{"head_dim": 32, "qk_norm": true, "tie_embeddings": false, "init_std_qkv": 0.0425, "seq_len": 1024}
Below are experts of layer 9 (counted from 0) of a mixture-of-experts language model. Rows are named router (the router's row for the expert), gate (a neuron's input weights, with its number), up (a neuron's input weights, with its number) and show model dimensions 0-191. Each number is 50 + 12 x the weight over its row's rms, rounded and kept within 0 to 99.
After each expert's rows: a language model's description of what the expert responds to; "mostly gets" lists some tokens that are sent to it at least half of the time. This comes from a sample of Wikipedia text that the model never trained on.

# expert 8
router:52 54 67 52 47 56 45 44 43 48 52 46 51 65 60 52 46 59 35 43 65 41 33 55 66 53 59 55 49 54 48 66 38 49 58 34 48 32 75 37 56 75 64 47 51 21 48 35 58 40 41 66 53 58 38 61 42 66 34 48 44 46 54 39 72 51 36 58 52 44 46 60 39 47 64 50 58 74 33 53 52 66 61 55 40 55 47 73 47 46 47 37 68 63 32 31 47 54 60 55 44 62 61 59 49 66 62 41 31 42 48 61 53 39 50 70 35 66 61 61 59 35 59 70 45 56 58 41 31 51 53 36 28 33 52 24 41 53 51 66 44 55 52 56 69 30 41 37 62 49 66 61 50 50 72 21 49 63 56 49 49 51 45 40 45 55 67 79 53 60 21 70 71 31 30 57 39 20 59 51 50 56 65 55 47 37 38 67 56 49 44 41
gate0:63 48 49 52 50 48 63 47 50 57 47 54 43 42 40 38 51 48 49 63 57 71 48 43 51 66 50 19 46 53 55 44 58 42 58 52 44 52 47 68 64 44 30 44 44 38 45 26 43 58 58 53 49 45 28 43 49 25 65 48 41 48 48 49 61 40 64 46 50 45 60 47 52 48 57 62 43 23 63 39 25 37 53 58 47 72 52 51 56 56 58 59 45 60 39 41 83 54 74 62 37 53 47 48 22 36 54 55 55 41 51 46 52 58 59 47 53 35 73 60 45 63 46 44 78 50 23 45 75 66 47 60 65 75 52 48 35 25 46 49 40 81 47 52 31 64 68 33 58 53 81 58 56 25 32 56 52 47 64 64 37 34 43 38 56 56 70 40 49 42 39 51 33 67 57 47 35 41 41 57 56 45 28 56 72 52 60 35 58 38 39 44
up0:48 62 69 55 46 85 50 66 68 59 37 66 68 59 56 39 64 47 54 61 50 50 41 52 69 34 50 51 51 48 58 55 62 57 54 59 58 60 49 58 39 49 54 18 50 58 37 38 51 49 55 42 25 67 45 46 53 32 64 46 48 45 53 61 58 51 49 40 43 52 39 42 32 38 67 71 57 49 60 55 65 26 48 52 65 73 68 41 66 55 23 46 35 61 59 36 65 70 36 43 45 46 52 60 59 34 45 59 66 50 47 60 66 37 62 44 50 58 45 66 34 59 43 25 40 45 49 50 56 44 68 59 45 49 48 67 63 35 55 36 53 48 63 54 59 18 44 55 58 53 69 24 36 58 60 55 47 30 54 59 55 68 57 70 67 71 30 38 51 63 68 49 40 44 63 43 43 39 64 55 50 65 34 63 73 54 69 39 47 41 52 56
What it handles: Capitalized or key words inside titles of albums, songs, books, battles and shows, such as Love, Battle, Night, Best.
mostly gets: " Battle", " Love", " Night", " People", " Revolution", " Heart"

# expert 42
router:53 28 58 36 45 57 30 52 49 50 31 61 64 45 66 44 54 51 49 52 78 41 58 41 69 47 43 54 46 14 64 41 54 54 38 57 61 32 34 49 32 57 67 56 52 36 31 46 41 39 42 56 39 49 35 30 48 50 35 65 48 41 71 53 38 35 55 66 62 30 51 53 38 67 39 53 43 69 52 48 55 52 53 41 28 41 33 41 46 47 43 52 65 46 36 48 48 66 51 59 18 69 29 51 57 70 53 52 55 69 48 47 52 57 60 78 66 53 41 45 54 43 46 59 39 71 49 53 36 37 67 54 60 48 50 63 49 46 36 37 64 56 45 32 47 38 49 34 43 53 39 35 27 54 72 50 59 25 39 38 28 55 44 60 61 39 62 48 45 58 49 50 35 53 55 31 61 67 58 61 69 55 40 21 72 48 42 60 49 49 44 54
gate0:66 67 70 38 36 65 43 52 53 60 54 52 47 61 82 56 46 50 72 44 67 43 63 44 50 25 42 50 58 42 45 82 39 60 43 29 30 67 35 66 60 55 37 49 51 58 33 73 39 30 30 49 43 52 47 50 47 40 45 49 69 28 57 52 46 61 40 40 57 64 43 41 59 39 53 73 61 55 44 53 61 50 39 42 63 24 39 55 56 28 31 34 61 43 49 44 40 81 48 51 35 37 48 46 43 53 68 48 53 43 53 26 39 32 31 77 47 57 42 38 45 41 45 29 69 54 68 32 62 43 47 47 40 59 41 54 53 51 36 48 42 48 37 40 23 45 32 42 46 51 48 41 29 52 51 38 56 42 65 51 33 51 46 43 52 36 23 49 51 46 50 49 58 58 43 46 54 31 40 63 33 50 36 49 55 49 53 56 59 68 64 39
up0:46 44 72 57 64 35 58 18 74 51 34 44 34 31 53 45 58 46 43 44 50 68 42 51 57 30 41 30 68 26 47 32 57 53 73 56 58 54 53 48 54 39 67 40 50 55 48 50 56 52 58 62 54 40 49 47 65 46 53 42 48 60 65 49 51 52 60 43 46 47 52 62 49 32 41 49 62 35 37 43 56 56 53 65 47 45 56 56 29 62 52 60 55 38 45 70 41 21 41 69 53 43 36 59 72 36 42 43 35 62 62 56 38 74 54 55 51 32 50 42 68 66 49 47 34 38 60 58 61 54 46 26 60 41 55 54 55 43 36 62 32 30 30 57 51 52 62 67 49 59 41 74 65 44 65 67 54 46 57 53 28 39 77 63 55 52 69 44 68 42 48 48 27 65 71 49 54 71 54 45 26 49 58 23 51 51 52 65 42 53 59 34
What it handles: Sentence or clause openers, mostly the and The, also This, These, its, his, He, It, often after a heading or period.
mostly gets: "The", " these", " This", " These", " whose", " Its"

# expert 38
router:49 27 47 58 63 41 41 33 52 52 43 46 59 58 52 44 47 55 40 34 51 43 54 55 34 59 66 57 43 87 55 66 44 50 44 38 53 51 44 49 47 50 31 35 63 72 53 37 47 46 45 53 71 66 41 57 27 30 21 52 39 48 76 47 49 56 31 47 55 49 24 45 43 56 44 25 44 56 46 62 33 66 65 41 53 54 67 60 45 35 47 27 48 51 34 30 48 42 40 51 54 62 52 43 48 59 53 46 60 58 43 52 32 44 34 50 44 50 68 63 59 40 46 44 45 56 45 68 27 54 40 33 38 38 51 36 69 54 49 45 42 63 54 52 48 60 47 37 47 41 44 69 63 56 55 52 83 39 68 55 24 55 49 70 61 58 77 52 37 70 52 34 44 55 67 41 53 46 46 70 27 60 61 25 40 54 64 63 38 56 67 39
gate0:54 66 37 45 35 44 49 50 57 40 42 67 55 39 42 50 59 72 66 46 36 50 33 44 30 68 47 51 68 62 58 66 35 54 65 38 27 67 42 43 32 50 36 43 52 48 56 56 67 42 30 51 48 46 37 38 53 52 26 45 30 46 58 76 28 59 55 46 56 53 42 60 47 58 55 67 39 49 45 26 48 59 51 42 44 75 55 41 55 58 39 45 60 37 52 47 60 52 41 44 59 76 69 37 41 66 64 65 60 63 35 43 64 30 62 60 73 55 37 36 67 35 49 68 50 41 55 48 51 45 36 53 52 49 50 52 58 51 55 32 55 43 69 35 24 31 47 55 38 47 25 59 51 63 30 37 72 39 50 52 30 42 61 39 59 49 67 58 55 48 70 64 65 31 46 52 39 50 57 63 59 42 59 27 63 54 53 34 25 42 38 48
up0:36 70 59 51 36 65 39 79 65 41 43 54 53 57 53 42 53 60 39 73 62 54 50 43 52 61 42 46 58 43 41 56 60 30 58 49 48 57 51 50 57 35 73 53 36 36 36 51 41 42 53 81 32 48 36 39 41 25 52 43 62 47 41 54 40 53 29 31 60 39 57 50 31 66 71 65 85 62 34 30 56 40 26 63 50 34 71 42 59 31 64 57 67 48 50 52 41 59 52 46 66 56 43 40 51 58 62 61 31 58 69 34 61 47 67 43 53 66 62 47 35 58 53 50 54 45 56 35 31 38 45 56 66 29 67 61 74 40 53 61 63 57 51 47 60 54 34 47 48 30 58 48 49 50 54 64 46 60 36 61 67 49 51 39 49 37 62 41 23 54 58 30 60 63 44 61 63 64 37 29 58 47 49 54 38 63 51 45 66 49 38 52
What it handles: Singular nouns for organisations, projects or activities after the or a, such as business, project, station, school, football.
mostly gets: " business", " board", " project", " football", " research", " railway"

# expert 56
router:58 46 48 53 47 71 63 62 52 44 42 50 63 49 54 42 41 63 50 41 76 28 46 40 47 50 56 44 49 74 60 53 39 49 43 48 41 45 61 54 61 48 56 34 39 27 54 31 29 53 52 55 65 36 47 56 41 26 44 47 43 39 46 24 69 64 28 52 67 64 35 47 56 64 65 50 42 65 42 34 58 55 74 45 48 68 32 42 39 33 51 38 38 76 43 47 72 45 32 49 35 56 65 43 32 42 29 49 46 60 49 50 46 33 51 62 35 62 71 43 60 45 50 63 40 46 48 44 30 75 58 55 50 55 43 53 49 57 18 47 51 52 23 56 44 48 41 42 57 48 13 58 55 65 50 28 81 57 54 46 51 35 20 50 50 68 57 36 65 47 48 61 38 40 46 52 55 40 45 57 56 73 47 46 60 55 45 60 52 55 60 46
gate0:63 39 69 45 32 54 28 45 57 45 66 67 56 64 51 24 41 43 72 43 63 63 32 52 57 37 56 42 49 49 54 34 35 48 46 36 54 40 44 52 54 35 43 59 40 50 27 54 43 56 57 45 67 52 66 34 42 57 42 48 54 59 43 44 54 58 41 39 68 43 53 26 35 60 67 45 53 54 67 56 39 66 30 45 43 51 48 36 58 54 51 54 74 50 65 28 60 47 30 69 69 43 58 59 70 49 57 43 51 75 66 65 48 35 48 52 65 61 53 55 34 45 55 44 44 64 71 58 57 62 56 62 55 52 46 61 55 43 47 60 53 25 41 47 41 60 45 51 50 53 49 49 59 35 56 68 58 53 42 47 54 98 54 65 60 61 36 33 50 47 28 48 56 52 47 68 46 72 31 31 69 65 72 38 73 38 47 35 41 67 48 38
up0:43 61 54 38 51 50 38 52 42 49 66 53 33 61 33 22 52 32 64 50 68 50 49 28 44 22 43 45 69 47 60 40 45 49 38 46 65 32 68 39 40 68 38 67 46 66 65 15 39 59 48 53 51 39 42 35 58 52 51 62 46 47 66 50 56 70 54 60 35 44 31 41 50 49 37 41 52 47 49 58 54 41 41 35 27 32 34 46 44 63 67 60 39 65 47 69 35 68 50 53 32 27 18 42 67 59 60 81 38 46 46 59 42 47 55 68 27 42 48 62 45 79 41 66 50 63 33 31 40 44 72 44 62 55 40 40 55 61 58 37 38 62 43 57 51 60 47 57 51 54 44 50 55 42 48 43 33 69 42 37 53 54 32 64 46 40 44 39 58 40 44 36 34 40 60 34 55 59 53 43 50 62 45 56 55 55 48 42 51 52 38 65
What it handles: Plural nouns and plural suffixes referring to groups of people or things, such as children, players, systems, beetles.
mostly gets: " children", " players", " services", " members", " buildings", " systems"

# expert 43
router:55 54 61 55 67 55 41 64 31 52 66 56 58 57 50 40 31 58 47 48 67 79 53 53 43 39 53 52 61 43 28 71 48 34 34 63 40 49 48 46 67 58 53 43 48 62 50 67 42 55 46 41 46 44 33 39 23 56 21 56 61 53 26 61 48 61 60 34 49 46 41 51 54 59 56 67 45 59 36 60 40 56 20 68 43 63 46 61 50 45 47 47 49 47 63 31 59 45 58 56 59 53 50 44 73 57 54 46 62 48 54 42 65 66 37 54 43 51 70 53 49 47 39 44 39 67 35 63 30 55 66 25 31 50 55 56 53 62 53 65 51 29 38 64 45 46 54 33 32 31 50 49 48 51 44 42 52 47 69 27 31 68 26 59 20 49 38 39 64 56 61 66 44 51 42 67 20 66 69 48 43 48 47 34 60 56 50 55 60 38 39 27
gate0:76 46 41 55 40 63 54 58 34 46 51 73 35 56 58 57 59 48 66 47 45 38 68 51 42 58 57 42 43 18 45 59 38 61 45 53 61 54 54 38 75 45 52 45 59 38 81 58 56 57 52 52 42 66 50 51 41 64 33 37 49 38 52 62 54 54 25 50 36 32 42 68 37 44 44 36 54 25 60 61 35 69 56 41 31 45 44 50 62 40 32 47 61 46 42 53 61 43 53 49 65 58 62 59 69 43 44 60 52 71 48 55 53 65 41 41 47 46 47 50 44 42 25 52 43 45 42 52 58 59 50 45 68 58 47 48 44 71 22 63 44 44 33 55 34 56 45 50 46 46 48 54 53 50 74 54 54 56 56 39 72 59 54 30 69 56 33 69 55 46 39 22 57 48 54 81 64 50 33 58 34 31 20 41 54 33 45 64 70 51 50 25
up0:56 64 56 62 49 65 39 62 62 62 47 49 61 58 44 59 47 49 50 35 36 52 34 45 82 62 25 30 50 46 55 67 59 47 35 25 58 43 58 57 41 52 51 45 58 63 47 40 42 53 45 52 68 42 26 46 52 56 25 42 44 39 49 49 61 48 40 46 49 81 36 57 41 64 57 56 48 29 50 55 56 45 33 66 28 59 38 45 36 51 64 47 60 72 44 57 33 44 67 70 68 58 69 51 85 39 50 46 67 50 54 52 72 86 57 49 59 47 23 47 70 61 63 56 39 28 50 60 59 57 39 63 37 59 55 46 42 41 39 62 58 34 41 45 62 48 35 33 69 24 62 53 49 57 51 67 60 36 51 47 51 53 48 40 58 51 38 67 54 50 59 54 34 45 41 61 56 62 51 27 60 55 48 51 55 67 61 53 41 70 46 53
What it handles: Adjectives and determiners after the, a or his, such as new, same, major, original, including completions like res-erved, h-uge.
mostly gets: " new", " any", " same", " main", " original", " various"

# expert 33
router:21 56 61 35 45 38 73 54 58 56 41 48 38 51 30 56 53 46 49 57 36 48 58 33 32 61 63 47 64 39 39 29 63 49 59 36 55 56 51 31 37 43 52 42 52 78 76 45 40 42 61 37 29 44 60 53 53 47 58 00 39 36 51 44 60 39 52 43 66 60 56 48 42 28 38 55 38 39 41 38 47 58 63 50 47 50 52 37 80 60 33 41 39 59 64 48 49 44 44 25 70 30 44 63 38 42 36 51 38 41 48 40 54 60 62 52 61 37 31 48 41 53 50 40 61 54 60 41 73 51 47 47 28 53 65 47 44 48 60 36 54 52 53 60 52 62 64 58 59 51 52 31 70 62 44 76 45 51 36 32 59 41 62 44 48 45 47 63 35 53 51 54 41 55 40 70 72 48 35 38 42 36 43 62 76 49 54 41 45 55 47 66
gate0:29 57 41 24 50 57 33 56 57 65 61 59 44 41 54 47 45 41 53 53 45 39 51 52 61 74 45 35 40 65 40 46 27 50 32 53 36 42 31 65 78 53 39 54 61 55 68 60 61 49 45 48 52 50 57 28 56 59 59 41 48 64 49 25 44 60 62 47 52 50 32 42 56 61 33 41 30 37 45 45 58 84 43 25 30 67 63 43 32 49 51 55 66 38 47 49 41 39 76 61 63 59 45 44 25 33 53 41 55 65 52 56 48 42 56 47 59 61 47 69 30 44 35 41 64 50 45 34 55 31 57 58 36 34 44 55 53 40 54 35 52 27 62 40 46 39 49 58 64 46 68 57 58 64 63 58 52 73 55 36 37 34 35 56 70 46 71 63 29 59 42 49 50 49 49 48 70 48 74 55 57 52 55 56 61 57 58 57 37 40 72 46
up0:20 58 56 54 35 44 61 54 38 68 57 52 37 60 45 57 60 42 55 49 79 51 30 41 54 56 58 68 37 61 57 56 41 39 51 35 17 57 45 33 49 60 69 53 45 77 35 52 41 65 59 41 45 73 37 50 60 76 70 57 50 71 61 55 54 44 60 49 30 74 50 76 41 58 59 58 48 54 43 42 48 40 63 55 59 56 41 62 49 35 50 53 27 43 42 42 53 40 51 57 44 47 57 57 49 28 61 50 33 63 49 40 72 50 37 53 48 39 62 64 34 55 44 50 38 53 45 48 41 62 26 16 41 73 65 51 46 26 52 40 52 43 38 47 31 41 64 49 55 54 61 58 43 65 41 41 56 52 70 53 59 37 38 49 58 70 62 51 69 28 56 42 38 52 55 64 45 55 43 61 58 70 50 49 56 71 39 47 50 33 37 70
What it handles: Bare space tokens before numbers in sports and election table cells, plus currency signs and non-Latin script bytes.
mostly gets: " $", " .", " Ter"

# expert 46
router:44 60 32 26 45 45 65 47 59 45 32 43 41 39 63 67 38 70 30 55 59 65 49 59 56 57 62 36 65 57 45 69 70 66 69 72 45 74 41 33 55 55 41 44 41 44 54 33 55 60 53 40 31 65 50 58 91 48 40 62 62 45 50 51 74 54 47 50 45 44 53 58 42 43 55 46 56 46 50 09 53 26 40 33 63 50 62 37 33 59 40 50 64 54 39 43 61 28 52 44 51 45 48 34 58 46 52 46 55 49 44 42 61 54 71 59 46 14 46 45 52 52 40 26 62 61 45 31 71 50 48 51 60 46 64 44 45 47 57 60 46 54 59 57 53 41 62 51 63 44 42 46 65 40 54 88 43 44 44 69 63 34 47 55 50 50 33 37 48 58 50 56 36 43 55 51 56 38 46 34 41 33 53 64 77 46 41 50 45 53 56 58
gate0:73 46 52 51 38 25 55 47 63 69 55 68 60 47 60 39 45 50 59 87 66 52 41 43 36 52 28 47 35 38 47 67 48 20 43 67 39 63 38 49 38 35 45 43 30 43 59 67 80 60 52 46 40 50 46 50 57 56 43 29 54 51 61 49 38 60 20 63 49 44 61 60 50 46 44 45 48 42 64 44 45 30 48 47 48 47 71 41 44 33 63 49 59 60 52 47 59 46 67 48 42 50 57 60 44 46 60 49 50 70 45 42 37 32 62 35 57 31 77 44 52 34 48 32 42 29 50 36 55 48 47 42 56 56 29 45 69 36 37 37 53 50 60 57 55 50 59 62 58 41 44 54 50 71 53 61 47 34 51 48 41 25 61 19 42 52 53 40 54 19 47 54 43 66 46 45 69 43 54 58 63 22 69 44 48 51 50 55 29 46 37 64
up0:35 60 60 60 60 70 44 62 63 39 30 52 68 34 51 38 35 47 69 30 23 58 38 51 29 59 42 41 57 36 55 62 64 61 30 56 41 63 44 45 76 43 49 56 52 59 47 72 49 53 40 23 24 68 36 56 32 53 33 53 46 45 67 37 31 54 39 57 75 73 57 50 30 55 54 48 43 43 54 52 43 35 61 49 50 49 74 44 65 53 45 63 46 47 47 43 65 59 55 24 40 49 30 37 62 39 39 51 56 40 69 42 38 50 64 46 45 33 50 52 42 39 52 37 40 55 68 41 29 61 46 46 48 52 61 62 51 36 46 63 38 50 42 18 60 49 50 52 44 44 31 51 58 60 54 58 68 30 49 60 34 47 74 66 50 46 53 63 29 63 66 58 55 64 49 48 36 42 57 63 61 62 43 47 66 51 59 59 48 25 45 56
What it handles: Opening parentheses after names introducing acronyms or ages, such as "(CJIS)", "(age 46)", plus brackets, "^{" and "_{" in formulas.
mostly gets: " (", "^{", "(", "_{", " [", "{"

# expert 4
router:48 66 61 44 31 53 50 46 65 23 47 56 59 40 66 66 39 46 55 61 43 52 43 34 44 50 33 42 64 32 19 37 59 23 28 39 60 41 34 53 63 65 52 33 34 78 48 28 52 67 63 48 40 65 53 53 53 65 77 51 42 64 59 48 45 28 35 49 44 58 53 41 57 53 50 65 55 34 46 13 58 52 61 38 46 50 59 63 58 58 46 53 36 40 58 28 54 62 57 53 37 76 57 35 60 32 52 47 73 32 58 40 33 55 44 50 59 53 48 59 64 49 56 60 37 53 55 34 42 63 47 46 45 46 49 70 63 80 29 43 33 49 54 52 48 41 52 52 62 49 69 38 52 52 34 61 27 67 53 41 66 71 46 49 51 52 55 52 38 62 66 59 35 56 48 34 42 40 53 57 60 45 53 59 44 36 57 47 65 51 33 56
gate0:28 43 53 29 65 53 52 46 38 59 64 51 59 25 65 43 63 37 49 56 34 37 47 66 45 27 32 39 37 42 36 77 46 35 37 28 48 35 52 57 67 50 51 50 43 52 55 53 33 67 43 49 40 58 55 70 60 53 47 56 42 14 58 70 69 29 43 53 68 33 49 50 49 33 67 48 66 27 44 46 44 53 53 43 25 46 43 39 75 51 43 60 36 61 35 53 44 51 37 48 25 67 68 50 69 62 46 44 61 56 53 40 40 52 49 48 49 64 51 50 70 67 36 37 57 39 65 54 47 51 31 32 30 57 51 46 52 74 70 61 38 48 59 31 41 42 49 57 46 44 60 58 42 35 48 72 59 46 63 63 46 31 50 52 40 50 69 43 40 48 40 47 44 57 43 40 61 56 41 63 33 37 52 58 55 33 61 56 67 36 52 47
up0:66 72 47 65 50 63 38 56 72 54 28 37 65 40 40 60 56 65 50 65 49 80 45 47 51 63 37 72 53 57 66 48 61 56 55 40 45 52 35 40 20 29 50 75 44 56 48 48 49 47 49 45 28 59 49 34 70 49 62 56 50 48 48 44 48 68 66 62 52 41 62 70 54 62 75 50 62 27 39 57 36 45 75 61 35 49 70 45 40 50 57 39 56 61 50 41 50 47 63 16 54 45 34 64 46 57 42 55 19 50 76 43 66 51 41 40 47 53 57 41 52 61 49 66 52 56 37 58 48 54 63 52 36 37 51 30 39 55 49 63 54 59 37 43 57 44 32 37 47 63 38 44 62 40 47 46 53 71 57 56 40 41 67 63 61 40 43 57 50 38 53 28 39 61 55 60 49 22 50 38 39 67 42 61 38 37 56 34 46 64 47 37
What it handles: Line-initial hyphens opening infobox fields such as taxonomy or biography entries, plus table pipes and semicolons, e.g. "- Kingdom:", "| 3rd".
mostly gets: " •", "Scientific", " Kitt", "-", ");", ";\n\n"

# expert 31
router:66 65 41 56 62 44 51 48 52 62 67 50 27 53 50 47 21 63 34 52 36 38 68 49 53 52 40 50 10 60 56 71 62 65 58 23 40 52 54 57 57 48 62 63 47 44 68 53 67 41 52 41 37 54 63 39 44 51 55 66 52 63 32 49 45 71 63 46 51 32 62 38 35 45 60 51 48 24 60 67 36 41 45 66 69 65 57 35 54 61 35 42 60 55 63 49 53 37 38 59 60 47 49 39 38 61 43 50 49 38 54 36 52 44 57 60 71 63 40 40 40 55 39 56 53 43 55 32 65 67 30 54 57 46 34 43 55 54 47 55 54 38 46 53 49 63 43 39 52 68 70 64 52 49 74 60 33 65 38 30 75 51 68 49 55 46 55 37 54 41 44 39 25 71 36 67 42 31 39 75 58 45 54 60 44 73 57 43 54 63 46 34
gate0:53 39 54 38 66 51 44 68 45 50 45 57 56 67 51 79 68 52 37 54 52 64 49 63 61 41 42 67 44 63 38 49 30 45 53 65 45 46 36 61 43 45 48 48 54 45 40 35 62 41 27 61 32 41 36 37 56 39 59 51 70 59 52 72 37 36 73 45 60 25 65 52 42 70 57 52 40 47 61 54 54 59 50 61 51 59 47 30 46 54 38 61 38 47 64 65 43 41 46 39 40 54 49 45 68 51 60 55 45 57 44 37 39 66 55 70 37 55 45 42 46 34 59 86 73 43 29 60 47 68 57 41 68 49 69 58 59 51 59 43 36 45 52 41 71 33 43 65 17 42 46 55 35 42 39 59 64 44 47 51 50 32 48 44 55 45 67 53 37 48 50 71 34 54 68 26 50 43 47 15 49 41 58 75 30 57 55 66 65 53 50 44
up0:66 63 55 57 66 50 64 35 74 42 58 49 35 42 48 54 49 64 36 52 59 36 60 39 37 71 58 70 20 16 38 53 52 47 72 46 59 35 44 59 43 55 68 56 68 43 54 63 60 58 49 56 33 40 61 52 56 51 67 63 56 37 34 49 52 49 47 63 45 57 63 66 42 35 33 20 46 53 67 37 60 43 66 52 45 37 64 54 58 46 67 57 35 50 18 38 35 51 33 62 33 43 52 56 63 46 62 49 60 42 49 76 53 66 64 43 71 35 45 67 59 55 49 52 61 51 64 46 18 27 58 47 54 49 46 56 45 52 46 53 52 41 45 45 53 51 45 64 58 41 51 67 29 36 40 37 52 48 42 40 49 44 49 32 40 49 53 51 43 43 52 54 55 26 68 71 51 57 63 58 58 76 34 34 67 59 38 47 51 58 43 26
What it handles: Mostly the after prepositions like of, in and at, before proper names or same or first, as in of the University.
mostly gets: " the", "western", " Family", " Occupation", " nearby"

# expert 17
router:73 40 33 61 52 67 45 58 64 48 36 36 36 52 49 62 32 65 58 53 65 56 51 49 42 59 41 46 43 38 77 30 51 40 64 50 53 45 41 44 47 54 55 39 37 48 58 52 46 59 54 36 39 62 53 46 45 27 69 57 39 65 51 54 47 40 35 59 19 58 40 59 49 51 57 61 58 34 56 42 72 50 37 46 62 73 31 49 49 50 29 54 42 44 53 53 25 60 25 59 40 52 40 42 48 44 42 56 49 49 63 74 59 38 71 49 47 46 45 51 40 64 66 34 55 64 23 46 49 48 36 45 55 53 63 47 68 43 43 34 66 26 83 46 53 26 56 36 36 57 55 35 47 47 53 15 55 61 48 37 39 56 50 59 21 37 58 46 55 48 46 75 49 54 53 48 23 59 46 50 27 33 55 66 48 41 57 36 42 55 38 60
gate0:60 42 39 57 51 69 40 45 45 41 74 66 49 61 48 46 39 50 62 55 73 43 27 58 43 43 55 59 49 61 65 44 46 39 65 31 49 40 51 35 48 43 52 41 38 54 67 60 45 52 42 56 50 57 42 65 71 72 43 48 44 50 57 50 55 62 56 57 49 49 41 44 48 63 64 42 66 30 36 45 39 70 61 54 64 30 39 68 27 38 39 61 47 48 57 37 52 49 61 50 47 58 55 48 57 55 42 83 44 68 47 54 55 54 44 62 57 33 65 73 47 25 26 52 70 76 41 75 51 42 64 32 31 16 48 47 49 49 40 64 48 61 57 63 30 58 46 53 32 52 44 49 49 69 33 39 62 46 53 44 31 45 49 59 47 37 66 30 56 45 46 50 55 54 06 36 54 36 50 50 62 45 52 69 43 63 43 56 47 44 35 66
up0:60 47 68 35 66 57 27 33 48 60 58 32 48 37 58 45 48 68 64 60 30 24 75 73 62 67 50 60 49 48 48 55 44 54 43 52 67 63 64 63 69 63 75 73 50 34 41 64 54 45 48 51 42 67 53 35 62 45 60 52 29 46 52 30 58 51 57 33 83 53 71 56 50 49 67 31 59 53 32 58 55 59 46 50 34 54 54 73 33 76 29 33 44 50 53 43 77 27 75 54 58 40 63 44 45 42 43 52 58 62 44 48 52 61 52 61 51 53 56 36 40 37 64 42 39 35 46 37 55 54 39 58 36 51 38 56 35 43 58 45 61 51 31 41 51 43 57 54 47 37 49 55 62 33 45 60 51 38 29 56 65 35 47 62 57 49 49 51 40 54 52 43 52 64 44 78 53 58 40 54 34 61 40 44 45 43 40 48 49 55 59 79
What it handles: Final digits of years and numbers, as in 200-9, 196-4, 197-2–73, plus time words like century, ago, pm and connectives like addition, contrast, example.
mostly gets: " ago", " century", "–present", " pm", " addition", " contrast"

# expert 36
router:62 39 64 45 56 66 40 42 57 55 51 53 64 64 53 60 73 69 41 40 78 38 63 43 55 44 42 53 66 43 63 73 28 54 39 67 42 53 64 53 65 64 58 67 34 56 52 41 49 43 49 42 70 45 73 45 50 58 34 36 45 59 58 52 41 66 49 50 56 64 80 50 49 60 59 68 52 52 52 82 44 43 65 68 61 47 38 49 52 49 43 47 66 36 33 49 35 41 47 51 31 62 54 46 50 49 57 36 60 42 45 69 56 68 52 61 40 66 57 41 67 58 43 58 42 23 65 60 43 47 55 42 71 77 21 47 58 50 33 58 56 53 52 70 39 42 46 43 49 50 53 56 32 56 54 65 60 32 73 52 21 42 31 54 54 37 49 40 63 70 39 52 56 38 32 45 37 50 63 57 48 61 57 76 40 55 63 61 61 59 61 55
gate0:34 53 51 63 49 55 52 58 51 43 45 63 53 38 51 68 68 61 33 52 40 44 46 43 52 49 30 54 45 63 46 69 44 55 55 51 39 41 57 48 58 54 55 58 63 33 62 51 63 51 48 48 71 38 52 35 69 64 18 40 34 62 51 48 56 60 71 43 58 51 38 67 68 38 49 79 67 60 69 54 45 35 54 69 52 48 43 45 28 49 45 52 43 41 73 31 55 33 46 36 59 60 46 72 43 68 50 36 53 70 35 59 28 43 39 55 69 64 63 38 52 50 62 79 59 37 37 68 52 56 38 19 58 65 53 24 57 29 49 47 46 65 47 54 55 42 45 47 57 52 60 50 32 59 57 56 31 21 55 36 44 60 42 38 68 26 47 48 54 31 56 44 68 59 69 48 59 40 33 53 35 50 57 66 41 64 50 56 62 47 54 39
up0:46 38 44 66 45 47 37 63 31 40 50 82 68 42 35 49 75 54 23 82 59 47 43 57 63 39 56 36 54 66 39 63 60 64 51 63 51 53 77 52 45 53 70 47 61 70 45 45 57 45 38 41 63 41 57 43 48 33 22 45 60 53 32 63 60 40 54 59 56 52 69 54 51 61 53 37 65 36 54 38 41 32 37 59 48 59 52 42 55 62 47 41 35 59 48 62 58 22 50 66 63 39 62 62 48 41 48 32 48 35 63 47 63 56 28 48 53 72 40 49 43 40 62 48 38 56 57 54 63 56 49 42 35 68 35 55 58 64 48 33 63 66 45 54 63 59 44 49 64 72 51 49 43 43 69 69 43 59 61 45 61 37 56 34 38 67 82 56 40 63 61 62 56 56 51 67 47 62 33 47 59 21 43 49 55 41 48 34 47 45 41 44
What it handles: Hyphen bullets opening list lines and bar separators in tables, plus colons and equals signs in section headings.
mostly gets: "=", "\":", "|", "====", "–:", " chose"